{
  "hidden_size": 192,
  "experts_per_token": 6,
  "hidden_act": "swiglu",
  "router_score": "softmax",
  "normalize_top_k": false,
  "init_std_router": 0.037,
  "vocab_size": 8192,
  "tie_word_embeddings": false,
  "learning_rate": 0.00182,
  "beta1": 0.95,
  "max_seq_len": 512,
  "dataset": "wikipedia_en"
}
Below are experts of layer 4 (counted from 0) of a mixture-of-experts language model. Rows are named router (the router's row for the expert), down (a neuron's output weights, with its number) and show model dimensions 64-127. Each number is 500 + 50 x the weight over its row's rms, rounded and kept within 0 to 999. Numbers have three digits each.
After each expert's rows: a language model's description of what the expert responds to; "raises" lists some tokens whose logits its average output raises strongly, later layers aside. This comes from a sample of Wikipedia text that the model never trained on.

# expert 6
router:508507547560574425503576558541490457555543513549457496471402513432541403454501427556463452443496479457491506414575491480529494494465548580470430488501570424512582523592535394505534479635491581
down4:561449479431521435564483530557481529521485489478514497595431467530454404490457419443480428467519490609528582505475518525474476560427417528595531481468545495414534480468554467473443477491561431
down5:566466465574615528412536505405456507566492463482546499591538414455470543487519516612516451493398500533486466551531517612445502373486536387523515469506446478533551465579553510396491544484469454
down6:395515536556506413502488555482498451443539557504502362576507482444513482457372619473539543491489503501491456429516412481419580615496535529481472540462543491488507516430525475531421469516514461
down7:458484494415560532607479454446448546525414513453404496515509517455466531506488449503513550535451543454498462509486522491566473522612412526446555452502555518453537491465486551527486479522504475
down8:523501471448421520506472533504558465497550505487517501565548636510545442485523476440508503567469489506464441583483520560539446431532555550473539426458495430528452485482506553360468470482393496
down9:531494395522469540530468404509406467427509428485541566496473499574447437620451550485487483523552465491487566569523465549524470508530397551458500489570513497544560436486523547502481499416451503
down10:464451383404543482482449487448442492533498515460521551522466488519471511530532466523609524411550532487513471614500589529491546544481542472521582524498475448468441549467565521488555581528509509
It responds to: Bare space tokens, mostly empty table cells after a pipe, plus opening quotes, brackets, braces and underscores in LaTeX or prose.
raises: " |", "iron", "els", "umb", "'s", "vert"

# expert 5
router:476497406363506494592551500446421538538537442534505486532569462537487432503426466427484414532453484488547443507562444409508511510501504497540510462451575511556475513540487469548506561478416502
down0:522449413575479551546584445398539517448469454463512563511554522447530512497396498460554467483442508575536515465476473591381494461630505506471447449423471521444527577546509522504492534571511537
down1:523535578472465405585526536472486467583550521489501498447512551494506434516563427523633485498598395473549426514485382533535519504563461577535465451595447537470438457603475482445516533472422485
down2:428439508427464437518577450403486459446624489412540485535468525482496418532592510443548572423521452445472455476514526523433437561537575409474570477513467474541459369498610471434442506531475437
down3:383414517523507463501504490492483432492490498592497475543530595552467516469480512397539424506506526520522494540485568512510518495554529538464561435491475545514448426490520466594511417368545538
down4:570541446415458445528528502562482538493463485548486520492452438510590462518512526545505466492534517396515495569532431470470482510512459485502485557514550551562580523502516500399517513417526594
down5:538477517483505473490411560525435482461495533514536524529406494503530508493497451518437522521467517592398512428510505531500493518535510537512517426540431615506482379480593562517521524331456520
down6:515466475515555521488631471415529507503490438549525513425547432504547417375558550377574495535371551482557585489482559435568474442579434433421506498451544496526558518510467475455478487492528393
It responds to: Pipe characters separating cells in Wikipedia tables, especially header rows and row ends, e.g. sports results, standings; also markdown divider rows.
raises: "\n", " ", "\n\n"

# expert 13
router:437649425485503498575553536510468521532521533388554474474536502510510527544463579532481437561402469537474526483528464450507442473587505449493396508382559527471559522438523396433578583452395451
down0:468495479505552483489616474441470452493463513470414483448520617491480521524496539542489585504528427473410596525486513479504585472433554596372514505529576486525576533444561442486481425535457486
down1:484549485477484461500382441539465487402552453563507522461489557526494407578438460472469487457470431477418530479500446494504462509384463513584604562515599545491492515428447545502545562498507529
down2:540444501436524530415467441513509477594458524491582455550500557536588576526532456556528411472557443450474514513487533475484549511536506567481453534506481527558485545630454492430455364451577564
down3:524595517467449575492464450528513514439499565461647522586561496604398527508449463495586479517456485532469472523545543493434449512489554481511450510478554449559442478427466526460511487465391485
down4:457510493467537446498518638532459467458536540545498530547534561505497515534603514467500583520524554560551478457476519545530533442519477409513484451487368511519512540449666502487469480494501486
down5:391460540515509452479596535576429476488531514505573502502459555603597493468528520541425426451593572498493503512552547464556529441531563510473546559374476426515480436481501482535506516406525436
down6:516518522476472456463544448511452497450509481464443552499564478534498486506447498479515457465570473517529469515492438524503538540412409512461577480493496477427413493476540542467456524546607441
It responds to: Pipe at the start of a table row after a line break, plus infobox fields like Born:, (aged, and coordinate marks °N.
raises: " ", " –", " —N/a", " —", " N/A", " ?"

# expert 55
router:530479405463509554510434547462531494546526458464451499495486588465575532462541398549562548524431512438495502437578502549541460460514449498522557567461543468464565529596477497459577532561508622
down0:467431479536499477441462515564509513489557564496459549449508544493541570512571569478495533511490490516558525533448500394518425562416499486499460543470494528473442483494510532508474415514459522
down1:532561523520405494456502547551499435428515555510501545439503469446546475578377446579489559477429563553528547524584526491480567433517455429571514556538449469430473483509429487521477555479499421
down2:495487387437599571376492501439425564501493447578514475536550454503459433506531545493492522545521429445544515402492529638449432563522491542560523480536464483504537451529472489514493482547498442
down3:541447475539450422498458546541453479491647560529384493548462557425501454458526514503525486512573549456524469434424508538504573508545478489423413564530546500457474563489468516493484555479494510
down4:431515484485496488455497514487524436463506456493500490542510452494541510504439571498475554543526493521449542401561426557557520448525538360497505546494577516420494518421409515580565504538588437
down5:528515475559482521476431543425522542477464413537428424424422529511444518493381506464485540496554522431503569452467441523627489529500469492501507450624563486607528420569473558578574497554553479
down6:506596434468506532533458471401557489485428458450476488488513475480529528497502503421465547562472427485601516524507469476563503549514541541457560523523399532531438391526542518459523591609486501
It responds to: Digits in ages, years, coordinates and statistics, especially after (age or opening brackets, like (age 3-9), (18-75), 54°53′.
raises: "2", "1", "7", "6", "4", "5"

# expert 35
router:498488532448610467505591431496535601440434534468451448508548427533417416481503457476548469588523507500495483469575524601361570647539497545539511612480532476401458457572458555467470510547580477
down0:576519475485487484482459498547444587505465469484519425470501460514437488497487478568570491520529433450490492537592448458420414571535511458433505512513415559554499526539492415439449505487526560
down1:531544584437573549473543528409591529489511552461461498482480563517557521398469557443525485569415476456501491528552548487439520491533575467463523545482508484627518437458526574459435555506474526
down2:545551516506530482565467491579468511462494522535374405471558529491515547446467508402578440544474384494413424454603502549529541427436526561491507590523543480455433530441486514583604551485515535
down3:567515480519512511455427533525558399490561568519472497516674419572438491519432444446543501416463472567476486487540467559464547495416482574496548424491490483460603586506523488556534466517468476
down4:496428420563381464572442417505465523574460406533507459506438553423464579545513518495464517462533500486496478501505487506521487465471487455425442531521575555493474561468423522554430437481542570
down5:570464489488584504435494492568536464496507522462392491598560519561590474604445603508583530473537466537545599477510439485505503551563480603575469526465580571471562549422472498534556544508516538
down6:531451509533470484462488515415561398528482519471609545464521489450582493454529573488504524582488526525533485559501560516499511574461471551429398477617503537554491466482560516604557546579442514
It responds to: Short syllable pieces after a capital letter or word start, often in proper names, e.g. S-add-le, D-und-alk, Is-aac, app-ropriate.
raises: "ite", "li", "it", "es.", "ab", "e,"

# expert 32
router:493438443443513401558472391395513508471477439407487560453480607568630549467490523471459470492527563532476487512424552471459471569538494466552523528556537544513494584443449520513408503503501568
down4:553437462442462452535412502546545480574568470601484508460584559479534629423357499459520489502524474492535521485488483605476505389469492508480479469511594537505482485490533566499473530471525515
down5:543581485449503539504512570522474455502471421572528463465491521524493511522503500462564534512431506595463417504498485653584483551535512430390375461468347550405517371545467587482539514502490539
down6:415521502536593523602607440505478473448487508456556475467582493479476487537522503520448570470477507561543548554496503437485528496573457480479462498433544451556474514528458421502530511550504501
down7:512469434550484573426532522536533508477418474473532419553490527497525558472542528446458524418568571485450515587456545511485471520532555502625491518495487429480459411544506424549463489568474429
down8:430409470501605534582498601500473495456439529569485437544524448508454422488541557519533501464441516479455495492517500536527491463470539502555589527494537511522487535467474492556458559561444489
down9:568495485469516594438496378464487474504447408430491516434522500600462496472516557418552482529495534431531525559521437473543575444520479560484467512579543573489491458439464456507516448609486497
down10:514529469552566518476545432563525486510530498361566481548530453563556525531447519531432478542544468529456499440479432512465562474564520527436525544455432496450469514502362601586537542540461434
It responds to: Sports table terms like Team, Goals, Apps, Win, place, plus coordinate seconds marks and the ap in Budapest.
raises: ")", " |", " /", "\n"

# expert 18
router:493545558532516559550454433540491463526522458534502613552499597487512534509435502478548469477528425514433477525440592476471482467540567600496438509513466524581517490502440508480490490495502463
down0:587518389477521534560486535566475483459390477538474518512548549504584430545443590426537527482508477516423506558414503463448480533558572522563460415371564557542482518525572482523464548508607436
down1:495502509504397586503510521507461453544522487524586440593546542509537452473474483471519598523508521499574586516444508517514462579540486564429569463435451501527523519512440484453458429537445577
down2:447470598428496528521477453531477482490550582470532478437481564453477615519538506478474534647475450499513503628447502533514570401490542516465555529517496452538499504506433513530467547683488523
down3:429492488445492482677471452495502537469506470471489601481534505444486478432543519442500508434540513551544500412432441541540453570467530444536426489564577491532500564604438528478457450459408467
down4:507588466459483437526572575547443573475395493412553528500465502529467494518556561572455540500540497506524575443472511473523560434388506477500446447525599557472502463465512547493461577445490502
down5:515489538528496536419462456507512460477586464464516518463490456487551590541492557412525545533580455567428526446478535465585520552528541401495537555406423519464486547532492515523532492571445496
down6:510502552541481576518514432322504563491464537559514514479462509516459461516528520564444528468557513478602469541539538450540450418528427530454557465390559462390495486537487472500482479444542471
It responds to: The letter m as a word start or unit (400 m, 50 nm, decision-making), plus other unit and noun pieces like km, ft, length.
raises: "ort", "ach", "en,", "il", "achine", "eter"

# expert 57
router:440431528528521505498509565542528419487443519510518391531599426518494482566425474494451520514559560490450503490485528574459390494461537565491448424528551571542425562622428537382448573532439590
down0:484639517507462542514584533552521531504567573551572488527617528536553566572516539492511467523523405429452484466463509530544591455433485494420407498543518575449550497478556515509536555545546599
down1:433477504575570457540545458476421433429425476501432411549562471502541534494463390536470416423468505546491518516501498525552454554490425541500494326436443548499473482519475511520458495508375496
down2:453505499522508482584475496552517444429514541573413486602482462538473496543476489428483531445501462476473486482487531500509547447487535468557611566485585469534418514662491505497484553544393477
down3:511604397504507529589476425456389450495550415520551337523519511480540534514490461528494488457539518395482461486531559384503448585517613410516458496422538526497464394516574427476510485449514471
down4:457562525515493532525463499573486496478435471467358452533508484468483470522500474430463482520538525507457611470508482578494529515550519515523507470487446435470472476402603521544557608507533523
down5:528557505492600503513559467531450551513525483452573586514606537517478504457500490456459450496512445446502561543640482476562515550519535545491613548439514517466549530412467619504558513447511532
down6:534560471429491486499440520513414515506486539524469427489414519345432500559550548506531596451445552498571473460518449523577514480539440456425526576515408492453483560605478435546457477413486494
It responds to: Syllable pieces inside Japanese, South Asian and other non-European names, plus raw CJK bytes, such as sh in Nishiyama, ok in Yokohama, Raj.
raises: "is", "an", "ut", "ana", "ir", "ima"

# expert 0
router:493447473538483555513410519483600497505513477520498544475440583438566573469526418555555534528478540424540581449554514496590428443512455436475516523516510402450550486559481473467469495488536542
down4:439529545501456511461582460591470446419525509501564464489527530571500511498521498504525452476504508527563453514522498416393570486535508493508523535446516447539428570555431537469441517515476453
down5:501598352456510499498542581467516447441525499513545556502534546548525434434428434577497336496484499566558501512462522492436526505543479448538517585513550440451458542494555460398495414426404514
down6:479441515540512476504481458527469452511478561593490524534561567520470543437536462526491449480496440537572470538465581530479571561552461546441483554490525548502429524528411533493461568408442494
down7:445496534448483494569484603458578500519514473491555525412490528566448560437513541461472554556544487562571512438591520566545498543486547523518449440451509504422525513478566431471528461501437500
down8:548561571573414480518464427536507465505578579427433495435468522487528498548381466557468448456482390446420597512535495478532501403527591477587506479456526517495448542491507503469475537363598474
down9:502572566507505540567484471435430485511496474499446475507506541547497399601360439471505535501464483581534500467465588525421443551488520551570527448503550543496496491536526487512426528453550526
down10:669544538514498558485528444467456469587562461507524459513450480491525485535483445532551435561519566487388505539507541483469494561626539537488494511474475579533518548471587437530475559477538427
It responds to: Digit pieces inside multi-digit numbers, decimals and codes in tables, measurements and infoboxes, such as 510.9, ISBN 978, (7.
raises: "1", "/", " |", "2", "00", "30"

# expert 9
router:551511523559495446472442475575530501386447523505503480527543473513459413481463579515539509491492462518469559532448573470445464554499421567472577527587482521597429500560530480472574402508505553
down0:461468502539513479486560531443495497533545498538439530485534546504568419488473569530505538464549492538563501578524552449597483446386506478376483495459537577472480360448518461434480499474527530
down1:470474380476565454529416545582555522509399471557499460482494554501458530498455532478440478495508555571499614467578427492513495445455556477499434455565516507531575372506466516509534415449461539
down2:505583549504509657476562372490542465522425471518519496521482526462506498448570564445509551551501503534402527508446490481486459498478499536571508484536437464457464521458582528389411542529446584
down3:389490515518501440450586489420473459464655497517538494448498466503536454581446547559454470517557453397441540541537547493518497401490435482401425437471498501438527565460551534458441538561538445
down4:459531509439419610561598508497511504468491493470556530495396529495541493482455533510501511533520485472515549444459509491500519550496443522574462502484440442517564505434622565508484470593409431
down5:504595375561439530518522524519449501466456537566479414473508569430356513514568458478496473514452602453471474511445514526497474500487477399413531537575553422517487421561554459534474464435506454
down6:459457512535537436658502506484425498546425510553455486492495499590462511450531553594455548506610515502493460469512516509402498538447540523449500508556504550480459495491498421534495536529452542
It responds to: Word-piece fragments inside longer words, often biological or technical terms, such as uter in uterine, ic in iconic, per in peripheral, te in integer.
raises: "ch", "ons", "ing", "ford", "he", "ing,"

# expert 21
router:569461435452492423487441443601459543506541511566465509545574498469518517507428424522616477468476497565524513515510498539456557456582477451550492513465609604460518570504444515503476491609452503
down0:496528419396469512474609491436510593445569492452445484471516397511534508554510492493515530503439557465512505443472452412452447359529512538434571538528467553472502490513574380477372518506434510
down1:553474532454523505516522552563607540419345535524507487510537550497481488495563537417434409367530481493532516584463430612438484546501564469570550487548488454536533482475454529462554505514502549
down2:510435476509503565545466419547567511532418484532467566473515566494562454565518472493416466491494518530492460541402504515476512523388539473521580551555520505495427484519358536459507531490498510
down3:539460484504519537511504559432469474553536431461479414591523322539513484447441508492500419446471476564581456523556537476516513479538504481550542478562565461483440563457469528483451493345448429
down4:483549524469377484458527557534535506396480478467594439511539528551531525481478508514451402512489588492546468515472485616558497442520480518484451478535500530559493404511479477525422520503502527
down5:461582481516459423555445624529546487552579495466550580519555434549549462476482441466471552503569600469488538439457509472575532480420466564537468445452491609520448479547517494452567502467512409
down6:581463473600475416460549466533571511440365464507548561553527539511591454463411520499533511412449481472458444511488492528478454532596534420444566605547456437488492466451496546494545436493442458
It responds to: Initial letters p, P, C, St beginning words, often after table pipes, line breaks or headings, such as p in pole position, K in Kabaddi.
raises: "anc", "edal", "ont"

# expert 25
router:601575452420427520489496514542473451515406465493493456581451435593554431526610434530501499465471526486559441592510467540440521557523535482584564413511499485477522435493532549538457492489400561
down0:566498480528416469536515552502529544447443466501500581415601608555505488526502545476411475501619428508465452504445501434591446480483601521493452473509470508510499497580563423478503477437520507
down1:547479471493469524495493564429530496529443552449428455557366514501547390423443524540506524483485433392489583523426507530511485547380528512615432459597542581438530509490469415490531537439503474
down2:582389525585463584471537533512506534549520473610485518507557453532521577536496456577522464483447468515570511548498495539496467462500475525533508509441426480440479540530505502463548536575570488
down3:481504457526599524485524536506461457395484589544533527529397553547491452500542538502412577448531519507490538471532509486519558489430598502376516597551499482548512473538501449507514434448471465
down4:496516432458480612432448526466451486528481424544450481511510567505434502493514570448483582558505539556427456442576479484530465479456551551460397493504520447510494530450444565517524432650556468
down5:439491460516507530488501586468478447464511444529542402505397433472593483473493524583530517395411460421468527491537487447482404481498467448570409497472521607553496563467488494441583420567564533
down6:517477461461523509517520580390506536590534486510531548484486552499517450576550518530504485523546519498523521509480492485489563489544562597576547507400454441387515536553428486416507457510508506
It responds to: Articles the, an, a, The and My, plus the piece he inside words, as in speec-he-s, psychot-he-rapy, prop-he-cy.
raises: "ater", "at", " E"

# expert 29
router:450479511536415436483464442531537480484483523472427533534494430466406409423437448453500512507448461533526539474485460523520573494475437449497554539516507526428431497567527512462473500542510409
down0:529529485423505494543478527562459467440405506498553403562394563521572480429498566526581555572527450527484551475556413468470484484538558559462538453487497555500537520444521533473432436569495507
down1:410477565470490597518443486556536489473460539484415416529481489508528585532479533489514454359387483512515457526572497530521511411523476561561554514461512531459453498522560580493525448516451458
down2:518530569509609583519503483545502556500513571534571580515464532500421476543508494535532485456511581496584486509530476556562437541429514491408544491554445532478551530509537518530548477540499512
down3:526554423474411488484567548465509572473439588421541529521479489537507506554550400518409465499480507441475549510517452588523473485565432520478536519549471501498464498439542538574487503397524445
down4:506438462515525531524515451552482492499548515459526524536449504502511460494470530537523517371506439456454409481598645492570526479561397493472542522493432458436471541495520419522485557463523466
down5:544500438581486506443469524523487495442550581529585566522543501528437558478567528595485408519408527497493530511498431459488436427531532469468474525490512550578477462464534452547518535425414498
down6:437482490483561484537476575395556568542425388552487497427492483478606441486418473489496493434503492410506616549392536575489617598508474478461444452505564493461536492404547496441542523492584490
It responds to: Word-initial pieces with l or l-clusters, such as gl, cl, sl, fl, bl, all, l, often right after the or a.
raises: "ove", "ow", "ade", "obal", "ov", "ob"

# expert 56
router:548443489605417471536462486505546543540489546482498534546437605494544529565512416584569425526438545430459575417545502479574524467488482478527500566466492475495539585608494518534467554518547570
down0:543561436603480503596489508473514538425501562603474586506451574442452578527530532537423514530436504572516527492573410416600459521485501499518499451528524535478505534530495449473499546529544526
down1:549464606506466471495548510653513512519499528492468370466553539487504486525592468452512525431469484434432562433538451491571487537481539490470483473576499525532525605471508559436369494375500576
down2:497379470430657512499428532553552440513629511591512469524496455578526464463463481427390470482500555507479523525485521532573549461498446573556545446525459442486471478389523404535497536522577455
down3:512566433470422512530455479511523546411513588404511508562544540508531496478499529448517480431576487382467591494481426455490580592428443447462525569546559526504510522462464502514463523428429545
down4:450588448553412577451418405504533549494491448480474503578527542485511428504475499541473458507544436604545521486516594524431454457587463506417481579511500496503502503434492527446614463436472546
down5:520480482565507479494575555471475499512523551555444435562515457576525467471498519439483524490547522536533521459509484463503581532539425509546614442622410508499580529554545365482457502519598457
down6:509509520509533432466531473563542447512536432415532518525515608520494494562503540536542502565447487550518523460498396484487553568524500533516568510478498465524486525520487504493523438545546626
It responds to: Digits within numbers, especially year starts like 199, 198, (200, and year ranges or figures such as 2008–09, 1,463.
raises: "0,", "4", "1", "3", "2", "5"

# expert 62
router:546433471500598436443533492536456494543562513548457550508545462532432521495462481468569558433493502469448455474563562432506590486571478555511460471513475483452519436482446584507549524574415453
down0:511490540403491482399514462530483486460578499562427481454490573456444547522596566553560515540472535520490419436495489427485679542548501570478499371464469542515498469544573560478580443513515537
down1:448524433534537575544456487451503513490540539538552544510570439459528480522544495523511516513514444484598412470503405518554451579437519532604470576493431439521559566423528497505545502391489508
down2:483516570494511447528502483438524475493419559407523539553422508468425461531558486510565369531529493431449595474482498476371571463484479529558529456437442539578468497513498518513598507583553570
down3:505560380486492552540486561492589579369433501434591481513449577524514481489473495526493491589589447489580527459429517490531573529429504462473464471420540399518395530546504472501505468475546533
down4:331501469431657543492472504489552496513534425545466504518412482479547430520506570415408544521380424576494478375499464597486490388532527644542515498530551497518514513569412472550530427426500449
down5:460476487398478557481526569599500474444494540490539552489480429451461577505466506512532499374532478476479468540505501483459530503596524532513550412477483486471460511508404422522568551512568592
down6:439500606413426394527456505432439472479464498517486505525582476442524461453548458552521487546479519587524567536517472468553415518615545452457566365547476438492442422417621541523566446549513509
It responds to: Single consonant pieces starting a word, mostly f, w, d, g, as in un-f-easible, f-ee, F-ather, side d-ish.
raises: "ra", "oe", "o", "rag", "ram", "re"

# expert 58
router:537559423479501421610500490533486523481504568506512453445539489555489459473471454429417434509497535492524556433470476462452528420503464458462471429469524437609524496434514405495512512424528461
down0:410550450543535487539528463511511471489487564449570488426528531574359441524447577495504452507470502496559499583513556588573517450454571552583545537453458555538537496532513552613572393451519477
down1:527548511467568481562476589440505572479501540559421478421538596607540550501553544584519575530542494584493502529596539578520584528553509436605577527502541528469469531473483501561481527545531476
down2:489456401505536469555583540470477443559404521576524386499597479532452469442483435415526524474597450471515490457512488470502538532475506562469480405500478497449457529474535457500407512471562561
down3:465487442470501566506513495435477590387515422544449497455515439444608530528455488458486502546555489536540501532537516585422500526549493568415447516520512482536375545598436375594502526540427497
down4:561463550543519430515512528479505427563467546543519539490556593550356528463500456517423462471457477537568534507472517398502512512403589544487548500505536458457456366518438450528382566486550499
down5:545496500443482528468532488547528537492555407482609416440439499428458401560532476466445511439452514501438463509468440588492477525462404521451529555471586509457454477447459484585463571569536584
down6:547518487533467526409487470461448493519670487431480580502457412531545583524526513433495462506432576506474554577525587476509479534515481440470514610383487390561427466490481520427438470517434441
It responds to: Pipe cell separators in tables and numbered semicolon items in results rows, such as 7; 8; 9;, plus occasional and.
raises: " |", " —N/a", " did"

# expert 30
router:489493531402508512457500632587513443467491546506444503511455428495485453503558469520508504436532545583564425451555480523566442566460572540530460473404586515453544544525524453575560535603500556
down0:592538462447455486499438392449471564451559503590503462582409472458433527488461514485468642420517485523506478539470396486505453564507463498464591522447521577541429522496519491474497505435535491
down1:538478486458462466545487479542524496492577517406505494550514480538512464519480503516456403462627529448452511458535444465514504559475491441521404432531440507498523481422559433624560489321506521
down2:515522450501446541432470585551547474527400600468433579494397478528497462514565460535496487509488429521478532478451490519544471546484458560517482419582452419455552523563474548454447533502457519
down3:453518430523470481536524485437554548519408408511517523506570550551432492428523522449515513563446499492443576536439497503593444478555460540417488445562409396526442529474496534437516561538493590
down4:546460548430525439546485456477524535538538492442564475463493477441492530437448459463471439592504487558547485568372549543487429574512528522411507495484493441431438428446342526421463455485503369
down5:454543425491539513582423499484486534412474564499519519474567436444448436497522579520454431528467580540430515532468532491469528525511586439393514504516462558488539455484444548443536516529468519
down6:544555413490463579522425564519449473491458466619468574551503496504541599466464480473523406445489535457524576501433397589477458559554484571489412496412526522510528553464458541510440450556522517
It responds to: Word-initial U, I, O and un- pieces, especially UEFA, UFC, UMass, plus opening quotes and LaTeX superscript or subscript braces.
raises: "t", "b", "m", "g", "st", "f"

# expert 40
router:565478594488567482453483547513602462507426554477621490592506555539449526513496454560535522560446533451473514525437540539417519545433436510429542523502454507451471485505494477388500354525586446
down0:449532470531525389576503489501460500429566461492483615539473508497409477547543475526389568539409508475415474420545479485594486463539562418475558487479492542438553487437512402577480469489473441
down1:495532462484445542524525444499541569529461405492572467553422481507502537474536585478525552516559513537560555564456432461528527484537506497482439406433532526505552442526510520452458437427517461
down2:521502550501442548517450500562536515398471520542482550492571496416526516511421509427417493531524551506475496542548524527451503653508519472475507401556570456447557498471525522516466381490630563
down3:489462586562495424543473534422511456529524553440436473456517481408459566474502481459521564510558521501463454484435422497431498473515532479355523453425528486520425475569448497566465527564470532
down4:515469483537499488484504483489446443510503555566502457472474562510568546472512488397446425502480423485487441479485482477591506447418496448508491491538553500491481529495611419574467427444406421
down5:513608432547543532545562390550556447554548557526457499559515437580474487478530465472520501519470507502542503451427493442443499555480427436544447511524565488470430626508530469558510482537553389
down6:548552478480494497510499520478486519512494518515436515467453508513540525476494517427464436535570583507490484530468541518505449513426588414615398482610549458503460413497457479481566555546506367
It responds to: Syllables like ol, il, al, g inside personal and place names, such as Nic-ol-ás, Hon-ol-ulu, Car-ol, Roman.
raises: "ine", "ene", "ina", "ab", "it", "est"

# expert 20
router:537506428529537518480553535415472528531569495436500542478525452493582542496418436542549534432459463540494440458595452460546481409551482447465455498506519449507513511484429404480501448630502503
down4:599554429523493490492504530494466565510456670573443576494484474396490541457514601549415550507518489410541525495387506572440533492493473501508467436439467490450512386552532424487544453595516454
down5:388434515456472518499495451460460486500482539463476454422549545516511491416505543487409461468445471434523433492525402489495500447512486438500529462575513475518510516527514445486462467562550549
down6:524519522535467497434510576468453501461535497371590498493545510536453518515529489480516552563529515519570529514570502474536461537493511484543512468457539487506523551491596387443491494546580439
down7:547477493578499535501522503543470654474468540577405490428557595483546496519484507545468474549475561442622573514551572563452453563488434474520475538535472511490496509452574542459565444489476495
down8:544480512556518541514489449463482580527424508563495616485511535502460508522572517466509531487370506438521583434599611531516493505492457359526429510519488531488480568496501555452530409481561532
down9:525519631464544525520496430573505441482493484570480522493476474505492511595564552531567519570508530519453542479500471541527517475471540534525482503507433405556487500507531495343528482478441444
down10:564498468441585495502452465442467484529500563563454623519566541527528511482514454466551513605401543442551506522472534550547475593425574620451503401527498506483449474527472457507527491551501416
It responds to: Line breaks ending table rows or list lines, plus table header pieces like MPC, JPL, MF, DF, Pts.
raises: "|", "\n", "S", "R", "200", "201"